Experts of a small language model.
Experts: 48 experts in each of 11 layers, 2 picks a token, a sigmoid router, a shared expert of 192 neurons.
Below are experts of layer 6 (counted from 0) of a mixture-of-experts language model. Rows are named router (the router's row for the expert), down (a neuron's output weights, with its number) and show model dimensions 0-159. Each number is 128 + 32 x the weight over its row's rms, rounded and kept within 0 to 255. Numbers have three digits each.
Before each expert's rows: "comes before" lists some tokens at least twice as common just after its tokens as in all text. This comes from a sample of Wikipedia text that the model never trained on. Tokens count by the router's weight.

# expert 34
comes before: " the", " a", " his", " this", ":", " an"
router:140143134114194140126135132086068113139139082132157135171157138169155062140110229065117112167175071057160162083134117135097135084088145091145126161133152148167162100137126111134152128154128108138117108121144134112131168144094116139131176126185152112162178129162104123130124113164123052181157093150129123094160127142127126115130129133135165119174152095072079112140088113133087111163148097113038205147134104084168179167197138114145090044140185140111135153142094121143151168138151137
down0:206083150128128156164098071183111107127115097202139098178192131154085153101090138083167088106168093100105138102105129120131161068133072146112160117130143125167168116100073133160138153132128099148140118175180119096142094146115109096110167191120100118131124133135129116178088199139122139165120093143095122141182170181097173206128142193154140086053125151126125160140101121066138183165162149154111160114132155092146172107139102126095128147176152055175147128134099125111128121158145110
down1:054091173113146138091076157060105101102127063142127117081085148148104131126163137146126150166058125126085124119145111112135075102148100078109143097118100172116131138109135083128079140148150085120136109082178094172114137173154153182142090133102165128109140146163069129102102178119142171135120119135097087124145159137036156130184045160134088122135150145115076194076093119114070106155067116145143125085123149139158112130164128115149087129157189153145078132142101203136155111133127086
down2:097131133090167150153099080169086080125125145152123173143092166079066110102085139146131083121170164141151140193129178158096137143101105142198147090139115141157153133113123097142101148175111156103075127126164245122160101138151142173107087082134103142131112133112049085154126143095130165085123116157144101113173144097097110123180095157165068130134112137075098096078133110188098106170136163095145131115172043160135140103168120117147166142119153131059109105179112115145117123094088145
down3:111153137053164116063215150177116180108078150052128111133136095094145172077125129185129129130157127107076100160098093155095139133139135132146137125098171148170143150061138132115152093175167158135173170169094172120158117140134133096159124148109120130152087123120095178144124147110185139099134110114053102123149093135101061094202138108073185082148151169102142054117156137128153150069106074114126126100112133171133133114130117157115182139124113167086160142117139136146174095087173107
down4:108093138161136119149177074137139124152083139102145106159148092212159130093089149119135135151083134122136122087055110167120200158148121120131073172117118144106108142174171169107166102144114149146126135114143145148125133113108110098153160149219123145054126079141182092153139094167097163147153120069141117127090187157107133120144118053107161109108070154083112143156145184134155116091127093219094080092110134126175190114139136153108166136124064153137117199118107130122145136168114079
down5:106134106115198151102113146108148221129158126106099137197131121120171137132157124117128167171164109173105047127109204114063125149160128034104114159119138189062119163140162198153141173138142159094133171152153096079138158094138164124129146145098141117102157099143091135079171108167130123114141155090136182133128099095086112124107116170091124126110130117115083200138162130114101102131158081126100131149136128026107105155109090203158119118141144129126155142136171141096120125139161084
down6:149137103110091135151185090185086155145095145085160184163173154148114158171126105140154052110115173142129162090140118125143144215143140153137164146134159086088122177139138113112083142152162131133121158094150128132088206125151175115203135092220125150181096091129164131138089156098187160146151108120085099191160135096121103150178112137089112111134160164146139140179143174155165118078117156135166154177104138118156161118167058081088131093133081095135165134095095149127100132126141126
down7:116129105118170067084081114092147119162060098130120181160115111117159113078154105111081082116129093121120076069143161104154091119130112097120163162117135114096133115098121111108145207129172130150135136138144096110157089120099080126123139161197073080105108134128130053145151092176127168073197111154122105125128112157140149113206088126149074144106128137135138135197149114132175165140172105171101108090154159126159127100098128153147089102156085148118112151083139120174053094086069059
down8:166113121136167170118089168162142137159115122149103088135122177109169177115055107125196135127177181092190110104127165095151135110103088166138128166138167091113169105156143130083110068057104167132105153170131146112109155133168144158134094171076101164162112121137158177079139168120154083103134103131167094093120191164053146158139088080158183139165102095147139109114112078141116064164079121139178179158073124136143107106157101116111113103116091135127145167104166138066088160123158130
down9:160140105164133155113162133152143107127113068141120107193136148051090128116096140137123152048107120072092139128147150148138107140138043105141165138158146099105158172138105160133119146140087111081156109080137097158088091058065099173145133127109115120178140118055130077171113120138137141159114122189093119115080096107158103103138127101192156116067146149175197096141179128118137092144149093096122140136120109124155152202113061186109129130086102165100123140152195103106170128175162117
down10:111134155139194105171154163156094109146128134131204148144154114140142129109139205069152145107135164083165107100161122162154098090160140038179146149135121129164124112198135133123126177106061155082178067075109121115141133121080148133086118127177116120144065073094091112155115077115097124128127152163144114126149142113187116140104181120066138057174149172108140123139170145163061116121150069143130128128127081077156172089099200142126131115101116089135122115169143140126116123098131170
down11:039111130161182114130141123136134080149119123102174085145154080126165136160108067185113142114143132117085062118152156078156160111122103164109074116100088125113053117139150111109156070154121125091168147118098135102163120161178155150098129111116136112118181164149166134161116126121149152175106165149108105135135171108097124076101130138120061045146161121142171090167056145098147176106169108131126091069110101100112106099096137084091145161108156107120086118163099139189131157182175057
down12:144137097117146166109154146206135136080129132180141126087174224135083129119090144134148117106135163118110108097134120100175136109140116154144167178188115120184164139117153137148081127198135059063134153170138164159121167148082153066141115075143090122089169149152140099109112171129103135091136136117133129177151196130096108146135131166139090147093116144134131079085148128099149144202110152173120125103150140134138134124051097118198092132138105072146111168068129073114085185119159087
down13:112159098080106157114132106163095162180143104151119079134108077131140155098190158161103156117099127122105145123123132069095087076056142144144169161113138133133087164089123096116178041134121109063158181147121144168122167120094164139146111117127112152128114102091146145160106127169133149124138156147191155167092131158139100168038084175125104084098147166073104100120144152122089124070135099106130147146073109136092185117147109225163157072163134146154149093116172182157137153144107115
down14:145123127160144142177109135139080057139123190068137149145098103185142155140069138110103134133166096108140120086141132137133097082158165146113094145114181174183124112171081098140107113185137135178143098121098163146070198116192109172109129143081130186133164110152141128128133164043128178119082068090148109122177057115120148122129140124082107079097158117070124130121108124101075152131124095155079155104136139115156184099124125123132146133135111151158118106037118095117176137168065119
down15:173110127058178168105167111118065132156137124189144167115126160180098159068117122213078095184111123167107068146134101124092219128146074140168116119107105082123103154103121125112122123129149092096116063165118135133121125135080118103082120131067102071108091136150140133114134094138140073110132111179096131136120151110131179210152076150074136156138127202162128090120119150143118107083183115115143109131151097110132139141139111169071128112180163103100075151124152127127096112181157097
down16:155157091108135140133196117129086094128110182120051166197074109129117087096177113162138193044125120110077131104093116131154161118137061109146183140067089088089171109165116121103098123108122135105120135160146178144173195087123133087144085106143109124128122135138082132111126167143144155112155192143118121113163174164166148166118091153127079154079106191157083075109143090140135119168082114152121142149176089124099114072139158163124087061133158152100135138103151082127146097131159107
down17:155126149188157168083139135128170041132111167179073115121169096103114137148150164163154084059141099069096131172115176067084093137083131156115104132132153132127170125083112141141126152136098138094158098118161134105113102130131121110141087071095125146110093076112172101067093098154125085109131109159122108181082092122156177156156155091080116097082172112164190142174122098039157154175092172107096099110169156134124122119107123152148099119108134112136104098175124103206127149142163157
down18:130137126115198113097127161122118155157133167178177105213100068073141168136164115110109142102134118152142145150092137137122144114088134099098105140116121105147104138114142134100134114118117037117107159116104185083109083060129141176144109155149155144134100119100114113156042145128136164146127142171114137094130166134148135135178149109105176095122116116100081099149104112110104063148100079160114087047146131050093202072128143138092151154092133095111201135165101084158191162180137145
down19:037156155111119166197064146133112137141123114183158116126127115108074111099104128150145101131099108082213122162092170179177182123154125134139148160146091151148143124116113086038110069170108127140174111131137059153185157153137153107175127115097069118116176130069122120103113103157112103145104165144127140139156130080152097108157129076170182134141155119111087101084152106140116133130154138143111055120124150115116100169121136154081094034100109169130168112142123120070091125131100095
down20:126087190120147080118150132165184117132145130116113193133075119160128176110162121134142100044101159186130074184112148117130112136133139175105183164062086130148088103091145131103076150159148138097140120148117128148107134083181134120140154101112121166142108120133132112202130085138149132111194090161059149164119102169174144156147121145119096231095063132150065119140150170114157143159093120092152129167104071164106154125149152149131141105161073093080080117108132154140123083172130119
down21:066171144150214141130141105107084122137062091165112161126127115032118140057120154120076198147146112151143100146089167143139126130136102120146166152098127141123130149146117120113120111127082095096184175170186067131117150160033082142125116106138137162104121147159200125145110118074113150162097110135141135127113198090172116147176144118169141120147128140077155175139140160109090061064145098168155077133153111113126156134139174118151114141114115174110156075145143102182136091150136109
down22:115132140132059088119143136144115116152121089147149141118166164146094143085100160097140114155101097165163124103170123168112155103099117184168144044037170138117140145183165117102124053104180104113101110175106139122135118094139124161107134118158074134204153183088135125111099105161134144131155134113117164086144121094130096095097084120064103183144119105073090164041138117189150184152090131111111132093103124107184162103152123131122118133087120109096145164141198085130086084118183117
down23:091136089101106149145169108170137143098077185122109069097177047125128105127098158147132090084126163086166151203125142148061152136180111166147087169138115114154106100156094122128122177136215108129100104124167157063116097155098116088128201115132150120105154116112157121197078121077092099166133137125149078158126125148120149136212121109186112205079102193119116131119158133096135175132101175099143119115165121139105156102133138141117107130107159108086098112115164107169153084107143108
down24:155135098164138094159074108099121047152099148115178140141164165120122130178127137086159130170079127117086178149117134121104108123162113085109088140174121172148131133073134142108186132174169150082193092068097096056171083155108109117087142151077122115184115124152126128121147141137066100071115100105109131142136152152148139185124136141137160084186153120159210137134185080095110112188096119128169138151109177130136107131091105135161141128117123166088094119122055133090136097106057096
down25:161137142112130107076133130066140097089101139158104124168143159124098154125148048123118121117216116128079124076082094130167091095121146126077162136127114112127155055125150061122125127157087145127175149135132092113033158145112150111107098153136148105126104081148078109111137148128140124148116115124082132113127188159187108174063131092114109106138159165116139140170095155145115154138104089201173128151152175123080116159175095179151086103096084087181107141167188085116103148065092138
down26:098144076138181130134132144147085079174131143157131098133068079112095082115138178119175120123130088061093119106098167152132115107120124101091095114136107133152123149116139166134115136111099164142161146130111133156120130151179069112090175146103105093141075135165177097106155143088090205175123116106110133167092152161178108141151114103130133058159162158168118150128064096048136132167088127148155156084205119111156075122091106117172124205124092218126130146107129136119076134086173105
down27:113157116137162115149085145103153113204126109140074093110106115118077142148112147171127176089204187169153127093151142119150137164122169106151148157077119142200139168135167141127141132174189155170160131147087124097192087146110094126164119122208095107103149157135144127144166076149066108137114158108062133110108176105075186132159141099110120152148124121148118105056044150082126147085090133116168176102132169131144135174110109140122149166095116176109170134102126149136158149083169173
down28:166123200135072105127158106151146103152172050132125116105179157166135098119071108111101135168057149191136059083045143131126118104098128144135074149079134092193156135143117132087182149164137126185159082143137157101103090179103084119116117136132110099106111153104124186167110126101133110154143146121136085087096128148133166136093113186135094139138117143140147145113143110094155113033120098181104127118105201145161107093079131140133144078177118165162139170127130186112145150169107144
down29:101164100100159136124128195094113140124114133160150168118097192136139067111177179160148104119190112151097141111147081144109072134142121156104155122098118115165144159158151080102077150142135128131172128110171111112079117142187092129109105134151036099125142166172128067063138060114134133110086172185094030094095125139151120061117180164111060122100115107186140163103119161156180153094136102148104134120076099107121145118100092148121126083111150119090078149130137092136112174133120115
down30:072156110109175115151129130136142100186113196052119051139115093158140152100159093130134146112153131074109076074132201150076145132178134082155115181104108135152147137144168114138125107139110119177102178144112157116093113114151123129152169151134171177128102124178145092082118139161176105141116145162217132120070191129111163141086120115121190126139088135083195064111081137125095130109096117181081145111080106157118157087054128121141142081111127111133152149096127113132115105139086086
down31:091135166113177071168159155132119126142091163133089136096129066084100088118065154128107113160124126082089065146104200132138104177125091093097176150184086183090098100087144156109144166153173165096127176140158120124144105129130142090154157148138133109130128163100088118117150141143086109098101130178137105147104152106171086142127096194166113158097166140113123118089147097120107079092096100115077141091105113134172135059188160158148109138130148083118160204140117100036133106154143066
down32:127153118153117137153158152087163154110136118110066134159120156057094056159149119121157098122124095132135133082121151166110181114153165187187175154082144086105152055103096053134158118120156170182116111102128104165102157122108165145055139126133114115111146132091155046118174121067138120139137143141133159154126097125128130104097159123199129167150139115092183134128107100158087131129139101102122155134066101206154142105114060119123094144110100043110123188090160111124150135199133122
down33:148201151132130139101181143107170117122091108090121104061138143109127095084176142147122128113200130151153062126167122143048112137118163114131131088108138076095120159135143135071185134138157174069143104138063161103172177114162157168137148071171130100102147153094164159091173080159130108130096150122143145139160116091135101144157145039101163152161130152052116176176122133140125138135130106110156128114083115175068109140085083140112097151155142080088155060147136107144149119179096126
down34:084107112136123148095122143141162077104102111150121094094106118096101117172107138144128104147140146090086150137146166168129146120115128123139145093153115174069149143090125125117139181100107165083042122119076098097128082125147119097116129117141115116132158147133110151069116173124034145119127157167164088110114104107158127088109155107064122157192067066131137131112091080108142158129101142091171106055167070089179176160162117138119034077094140138134098106151095170104079124201115074
down35:130089143090131141131084102156144150130118114159114140166096132143116185108111202149086141081160151076121162106114107106029142139136078138122149143185105115133145133060162177145124171122154124151108152160158147105139101109150065103116164182117107132105157137146098101109157138104128132203115171137178127108112150165127144087136148157136114117075182152093073138171202108100133066188106100122122181146197139134147163173179149151155052148139130094157183107124136108093065102177127118
down36:063116090163105080075166133161136144129159113165133094101094174147063119180121107110144113096152133167164076139095057135188144131105101140124150140152135162103160173171101133142126142142130171167112087096165103043149061129181192120155159123128118130141131105137142114077154112103146168070155126097110169078148054105124126120102141146194127137103093092182169041116134114137113104133136141108109122153153153149133092101138095115123117107104097118070094144149161137023093108116144101
down37:094113143181071146082130118108142107214111172149147053105202112173127200130092186156128148154101160130144135136143203188120135123122196104153097075133155132155100145093150174143125120139111143180101111148122152103080107137128105103102112166182143145095092115136051087182201119112096096101150147118059105168113153142149161126145126098154116126176090104119086166130140098132164127178131171144149159070172134142081115105122092088101155149173082114134173102106109120137128108151107121
down38:106105180054169076128169133118154158126124140114155140125109139109150125131177104124165117100149174006088140155121165127137125185111074162113116064177128142138158093113108105127103113097134137182082176104116126149108112117176076095157129094145111098097112113156148112109117104118182194080156117126118114089068107142167073155137102173129101111123119165152147151105107157151145081157218180134152099176085067131177157160151131140139164150121089144153108151175129123169120147125054115
down39:099154090152150160088133162177133135131093054105172125114114065162135122149138092140161088153095189158139124134092074127121068165131114124130165097054142090199176098099126173102144126066132082115110141150108130109165204015193124141134132070115120163079161132111153146141128122114132125147158172127151173111147142125141136148118111142097167163144136144143177132096069134130175199136091127125184106117102118161053136155085091135105160100108128105146147092132129178090150120160122122
down40:149101169105076132145170137119089148159162104084144147169139141110103198119090147149142174148120118032126094162099158145125100146142094099092125144097083147099146130157127129079115098118113106093106112168119043099200155126152117129150132111103156095170102114093139126141107185089121139179108175155118103076117188113197136079073120166101113186143145089096118154152073137180177120088088107148174105106167086113136167116092123126118162095121129096216117199138129074132150142127134140
down41:075113094031085135100173068134180098109135094140126151137097105144097164113088122132075085167175133169152182129173131135122148098095120097143108101159176156161144139088092128040144155079131100119122140127136125130128110092128090198137116161107102094117114210074154158079163104145126189100160105102135104139125167111096145166136124136130100180148147159203130158171130137177173136142136108134086139107134168102087140150171125118144149101116160120147147138142136109153072138151084026